Weights of a small mixture-of-experts language model, trained from scratch on English Wikipedia.
Size: width 128, vocabulary 1024.
Experts: 128 squared ReLU neurons an expert, a softmax router.
Training: 407M tokens, 6214 steps.
Below are experts of layer 6 (counted from 0) of a mixture-of-experts language model. Rows are named router (the router's row for the expert) and show model dimensions 0-127. Each number is 500 + 25 x the weight over its row's rms, rounded and kept within 0 to 999. Numbers have three digits each.
After each expert's rows: "mostly gets" lists some tokens that are sent to it at least half of the time. This comes from a sample of Wikipedia text that the model never trained on.

# expert 16
router:544453491490509507516509485480481492490514504514439563504521479495496486496474488508489474504452494500514454468486496463536501530512514464483516532478519513450490515528476469506525467516499460515486517499498592531530483482529498503501497459489501485507501477507514489525526475503467482490471497496513459505508546518455527531544481495502516535506490459439527508470490517512468502480499
mostly gets: "ical", "ial", "ad", "ill", "al", "ish"

# expert 22
router:519478510473492497516490486513493486537475468469453562523554500488492500478514510522503517499488521473487534445503493505522501506521491460478518503478512455493445500475516497480525482459518473485489494548499517533488497515495490486494517438508449539502536473528477467552500469502449473501502515480513487484504530519483550506515523471489490568518506464493481508461495467503502484521489
mostly gets: "?", " se", "e", "}", "→"

# expert 54
router:499482518494499525483505476500497473501495445485440589523540488497528489506505471457496503480490506499536471500507511496552494521545521459514497501473507485472495515501487497505494487509534438486538497547519534519482501487507480507494529445507444458526482508487498489551508475497492495492497507467484491524529535530471513514555487472455483516506479456497488487495485503490512465484475
mostly gets: "ated", "ed", " from", "rom"

# expert 24
router:487477499488509555485512508484456539512474495497439546509547465463498512477503493457496521476507529484501510503508475505544522535509516478532537511420521503472470508514481494510522497509537486480541509543460518489503467522512471487524488476542459514496467490541471481494510491545457479517518499506462485500493538522485542504513493487514502538503510455465479486488519491522501513491480
mostly gets: " and", " to", "°", "&", " or", "→"

# expert 43
router:492494524511534511539506478537488513524468474505464515558562475502467489508514517514454510513499498515501504473505496503531475534505508469534562523477470487460497523547493512492532496502496467494534508529498555517499472490517474481498488474512458496500498454505535503518517472551472526478496504468493521484500568531493519495488503505484483536533499446507491542488476496529460514516483
mostly gets: " pro", "á", "^", "o", "ó", " o"

# expert 41
router:530479488459541520480496496508455537505509498478432565526514495524487477498458489491503483518481474504483498480525488494578517481504500478478513514467489516494465481534497514516506480503487440503514480526502514515510507476483534505516543482524487544494538480540477474505529507530452498504499476472497477479535526532486514479517479495493498504537538432488458505506483522539490514520503
mostly gets: " of", " r", "ge", "ere", "se", "ine"

# expert 26
router:541456488462498488495542467461488496499497508491450568490540471500514500503505511504530497527460537491526474488513481493534495540497517460502521508467522509484478516514442504492532462542537494477502515537504573529543486482549485505502489457531492496472537458524500503518492477513483500494485532487505472491527530516497512542516519503515511503531495468485516501479480510515509458468496
mostly gets: " his", "ack", "ill", "ent", " that", "ad"

# expert 47
router:495525484485521560512495435527483505511482473518492566550552496530490515464489505487511487501500505523495487441510481466507504528509506479494536515472485474465493506489449519507520473504500507501512475542492586505503500487522480469505490490493492491501501466505523508535490466502457541508509508466519503481488536503497523536490495483498480552557518466495511519506503486524483448475504
mostly gets: " con", "ver", "è", "ric", "art", "ș"

# expert 13
router:512493465468547511483511505500475513525473465503440528531511474518504483468492506476488494536500490486534469463523478493524487520461480447504551537450509471472464517497500519550487443480511480504540471517506515527536477510500467513509489479520452500509526478514485500505499481484443483486527507515448484508517535521506531501478521502520537504519498456487510512485492506513503492458450
mostly gets: "|", "\\", "n", " In", "==", "==="

# expert 53
router:510489502471531505519488484520466545518470461486475524504525503523501504472495493497495547494500508528492525492526485482540488490491469467480528510473539436484487475508495544519479491472513462490499509538498551513518506515503505509511532471476487513506531461548490481511448447523463503512498476498465504527503585524495552494487498517517482528526537460481490494459502493542484484484487
mostly gets: " re", " The", "re", "]", " c", "“"

# expert 48
router:532460509480516516488475470495477518531489456484450524494524503478482500448476502519471517527482527473468521517540497500561491533483515467473531481431503458500478494501476498497474453503502475465479495562475519508502476507500499476518500498496490499494532483509464468479459480513481497499528516465489499477523538487510561490529518496511492507518508458471482471458493485549485499490461
mostly gets: " re", "]", " p", "“", " le", "า"

# expert 8
router:495507519513565507518484516490503540516478494483453570484531503470528477473480493502482488513523485515476510517520480490502539544512519453515524528452518489496488513529514515526517457500504488522524487516496543533498466533485491457467480472512481479471499482515479448485511445516467491484540502515487496488507528496489540494518515508497492527543523411497467502507499482494506510519464
mostly gets: " L", " pl", "v", " wh", " l", "ž"

# expert 56
router:518516500493531532477501456501481503522486483514417541475531464495487493510488526474500539490482530479550481478534496496524519556503480462470509503479470478476512503500514497528480477488522481511509461548524587502502474513519491510480520463546463483495514479515522506519528469504507479503515511492485514507545528514481506481526486487479505524516496472449450475456503500511503476509489
mostly gets: "ed", "ated", " th", " p", " The", " ch"

# expert 60
router:487482489506513506447529457513470492510494496492421552510539477520463487505528506458506509503478527469517474489542484464544515551497497429497513519491501474502489475487490491532492457512518477511516469552523557487469469520503494524507527476535439498508503480506489502507526483507513487498516495464484506512542524519473497510521491502498513497516490435498469468498472523491505484501493
mostly gets: "ed", "ated", "em", " th", "rom", " from"

# expert 12
router:489481526494527490509513481529486524527497493490447516502559490504497510466531536507487487497493485517505488500545479485520477564489464461497571513431532478497489503537498495467525474519511481469529508558506547516497499500518483446504489479523456489509507468483507484502465460520485483517503519469499487529529544483499529528514469494496467527524519471465494522463511493523493499516521
mostly gets: " Al", " al", " pl", "ra", " A", "a"

# expert 44
router:510485499499521533534482465529466492500511487488478540530543512535513496504523508525458526498517486499511492503517512486540498516504498455539538489481495485483496501514473510511501482464518449497514463555514572485524470494533477517482499479514468518525496494498500485496545488554495516513506483452502468470494567485479523552478473489482485545543489462483532491462470495531501491490487
mostly gets: " Mar", "ut", "o", " pro", "ú", "ect"

# expert 38
router:482477510499515498483483478497509492552519493508466544518515491525472517488490507478480512499526473506489521431534493493560519486498486473522510508492511493521503501514482537535522485499486417488542507499492553495530506456500520506512506488483488499497508489533506512504496487537453497485498497453512497469484553518468541491473461527538508498553506430470496495478486526545483481466484
mostly gets: "ć", "č", "ü", "is", "man", "ç"

# expert 33
router:487508516472522562515471466524468472514524475492456527541550493496502531488493506460474518481493504502506481463530507482538487548519526499521526506455519513482502551496490472528493508502490474508480492552514571490483454511511494484512473495500510529488503470493481483486515508534484524536501460495493520492521551510452520530486491494487516544560479454468510505482477521507484482491495
mostly gets: " Mar", "it", "if", "á", "ă", "í"

# expert 57
router:534489494500507549503483479522462526502476470510459547497535500475486490455480541491457504512484530495483496517532481502517494530474481476517545493428525494460480522515472488531530475509520482470520492548457537494498500488496467436502487474513472489495509470536499463502477483526461487480508518494461495496500540494493514515504499467485503510549493457474480489472475488530482481493452
mostly gets: " The", " le", "]", "y"

# expert 63
router:468453490474529510494469466508504507495479491466493564547554458503513517483506486483498511473469510479544487487502516519507504484488485475521516469462519488513479539507502497483485501496507432457532477521490547535528477479517465492493462475537495494512542455499510501537509466510467502522490520488479499498521553494480520480504473488514471548527518443462497523462483511504484490498481
mostly gets: "il", " Ch", " ch", "ch", "ember", "in"

# expert 36
router:504480517520505525485476481500514469543502458522450556490485508509481490503509499507472511519474500505495543471520505488559503513470475451502506472478532478504439517490504506513499498523514481477531496519535575486524509511478516485479486494491508506487522531533535458509490491543481498530546512471492502475498538485456520504505479471498494526541538422484513505477496535521482472515514
mostly gets: "im", "m", "ge", "ip", "!", "om"

# expert 18
router:513520493501527494500495495507469513512499490486481569529561484468498514470473504461499468482522498496512463503539501493512488514490476474556554488437508451440452505523478506492532481476486477487497501539471538496502496522522470483488507481565438469509496466532512493480477480534471502482533514468482502516515531514468529510529515505489500528509491460492482516503482488504499487501494
mostly gets: "°", " at", " to", " g", " an", "&"

# expert 27
router:527506499471498493502533493504480523514479464480453583529523492471463515508503505478511492530505509455476502490509497483511486522456481483468521477451539486477468496503495493497507504511505423485495486508515514523529472480553535452468482474506477515466545519550486456515465482497487468543526499486483474507497536514467545514499489469504478510519487461500463503495519491518496507487516
mostly gets: " his", ":", "±", "→", "=", "?"

# expert 28
router:480499477485480491492531492511462522519474466508444572529511495483484490505498503482482529513508478505482471483518483481532493534508472466482543478455531471473474519486504521499463509473481460488525488507503520546514473517513507459478516461506475528453539522534514478473483475527480483504523478475497506514508546528490515478540473474515457554543508464517454514488503477507497503498467
mostly gets: " his", ":", "°", ")", "ers", "±"

# expert 46
router:479468503509508525516492454492507539500517521521477555494514504497496487508487511515494498484494500515519486459515518488527506511489503465485533505494461441465485503532499493519547486494518439467535492536479563530532527482507472481509546429544513524508504493525494481559498482503487495507498493491456499462505526495449533478487491469486496519540485452469493477475494505539507479484485
mostly gets: "ort", "ew", "art", "ord", "ork", "man"

# expert 4
router:498487518488552518499505498528485495534500496504455520504538504469481491492524512522448483488466495463487484492537494535512479520500529467501499511424497498482470525530514521524544496466494448478507506546531562504507460541521485454503509459512450479538499478530527509513474457491497503493530502521485506501496550525486521506518483471515482530528472456491500498458508519516511523506512
mostly gets: "i", " A", "ā", "ง", "ra", "ab"

# expert 29
router:539454517507544504540516484488439499526501463489473549546511504478495523512485491498510470515470503492489522482517483459532484532522496459477511513443537444487498504483501503501501451503503450471533487528472518522511477528505493483451509477509455485485495471519500480507460515500488472529510487515519503500497520528442519502526479478517471534481473467465518497451504466529496497509497
mostly gets: " g", "±", " se", "•"

# expert 42
router:490501494526519550492481443518488487514527506500480534537516516523491517486518526509469492496501514521529489474524517463525463529477502473532504491459513460494494504523487521536513494509537465500497473537495582502534474523529472483484497480510511508502471501511492458509478508535482524540526490459513504492495534509441540507464518495471526525519502434477532494480501526529506454468480
mostly gets: "it", " V", "ut", "av", "qu", "oun"

# expert 2
router:542470494489517530476501489501476518527488471481444545507541494511491528461481543491503507510493483509527476495546503494542485514467504469527556501441510485432468477510471497479522498513522481502534509569469534522502489521508480469515489479553454515510503479502486498504511491533470472527497527516468491502517540504490513530509492476509511518535514443491523480472513512493480482505479
mostly gets: "\\", " Al", "ra", " A", " J", " de"

# expert 32
router:523496502509523496521499479492506510506470473487465522491548484483490495460463513497510476511505504476464495513513480485539521514478489454538541479429468482476452493520467530499517501509507484483539496557490559546509468508513483493505489490487477517520482462502529497523493499533483514510509520481491483510508545505495551513513491486488497570562506477476519489456482498557463489481490
mostly gets: " pro", "ro", " o", " con", " r", "ö"

# expert 34
router:524498509513508532509462442489521523530510490499429559483480487476471490482498476508471482504480503528508485479516503481540480529506481478532501479468509453467483524522460514520479513508483460478529458532523567514508503517496472463478515511527517494522482504517520506500473502488481512489518499455486480466473537502506513531502494491493481524507479415498512504514464551492471460495497
mostly gets: "qu", "im", " V", "ct", "ip", "op"

# expert 0
router:525522470472505509465505519509479506518514499493442560495557477459534510459483476515496496498473515507474490512512486522510506534477506465514559513440539449504483492519484513512489499492506498490482483494508547525492458514488518456486493497526486484483527455496484462480507482518459492508541484511534506531488547506474536514532494522502487523555506433493491526482492500521487512530485
mostly gets: " b", "ol", " H", " L", " Al", "ร"

# expert 45
router:481473487502512546510519478511442509523469506521462565517537480475476496484456482504474496483505474498479485453518476517520511531500514494510535518482464492467479525528460501477541464469531479497530460541504530534489499524495497481485535482525503491539501472519502536529514483508469498508530490515482475483493519503463551507502499481508486518532527439455495496480458488546505483531509
mostly gets: "us", "è", "ă", "ã", "ia", " of"

# expert 6
router:492515501497530501501475515484474523496503512472464562503535516471498481482485509492481494528499500503515508507566494455518507512501515492515521506480512484473498524554500523532507479509523462509516487513514547533523456536520495452475490467513462513499527486534513491499514485521461509474519500483473513514540523515505526528511538532513529490566516406477478518496508509528520523500448
mostly gets: " wh", "v", " L", " R", " pl", "l"

# expert 7
router:500521504522510487463507509505472508478504524481454550512518515482520469485487522479485489515507526491543491490552469480521498524508531472508514527454504457495490534541510544529497499472508469492505488544506560500529460555512480473472491478516437496491537496521495498510504472506460481493512508487477533493482518537482535537514521522489504502530497423499509508483511528550495509519466
mostly gets: "b", " b", "v", " B", "ab", "l"

# expert 5
router:516482474480548509462515500503491472483517513492439535521519501472503542486510510522493513497501488471513507495522500481522495509520503453534501514433497507487440520515497519541525502520495463489533495551491547498548473503480509495483524465486458517523545490514514503484498491495493488474523475509457523519532549515461518550525455507533500504534516449483488471489480539529508522499518
mostly gets: "i", " al", "ā"

# expert 19
router:533466489476520479492508478491479506515493489496450511494503491505497485491505484509482509542453505511525471483507475474528499515516519454500524514469514502497469512501502500532516456484529425504510511498488601519545499498528501529498497442485511499496486499523505473521506477504430504522507521475501503493507548480485532532540467503492495541507470437463493532492489500491458506514519
mostly gets: "ack", "ad", "ill", "and", "th", "ers"

# expert 25
router:506481506516515498512507497503466509489470466484443574524533515495466518486514484475527508507504479474469485468499488480539515536475481468495518493429514461457487513505474520499478490499489457490542474491499507539537442520519510463469487488514483498458498508551494483487473503503496469524526461528494504511485547536452503503522484465516474544509488471491476515470511466517485507492489
mostly gets: ":", "±", "=", "→", ")", "}"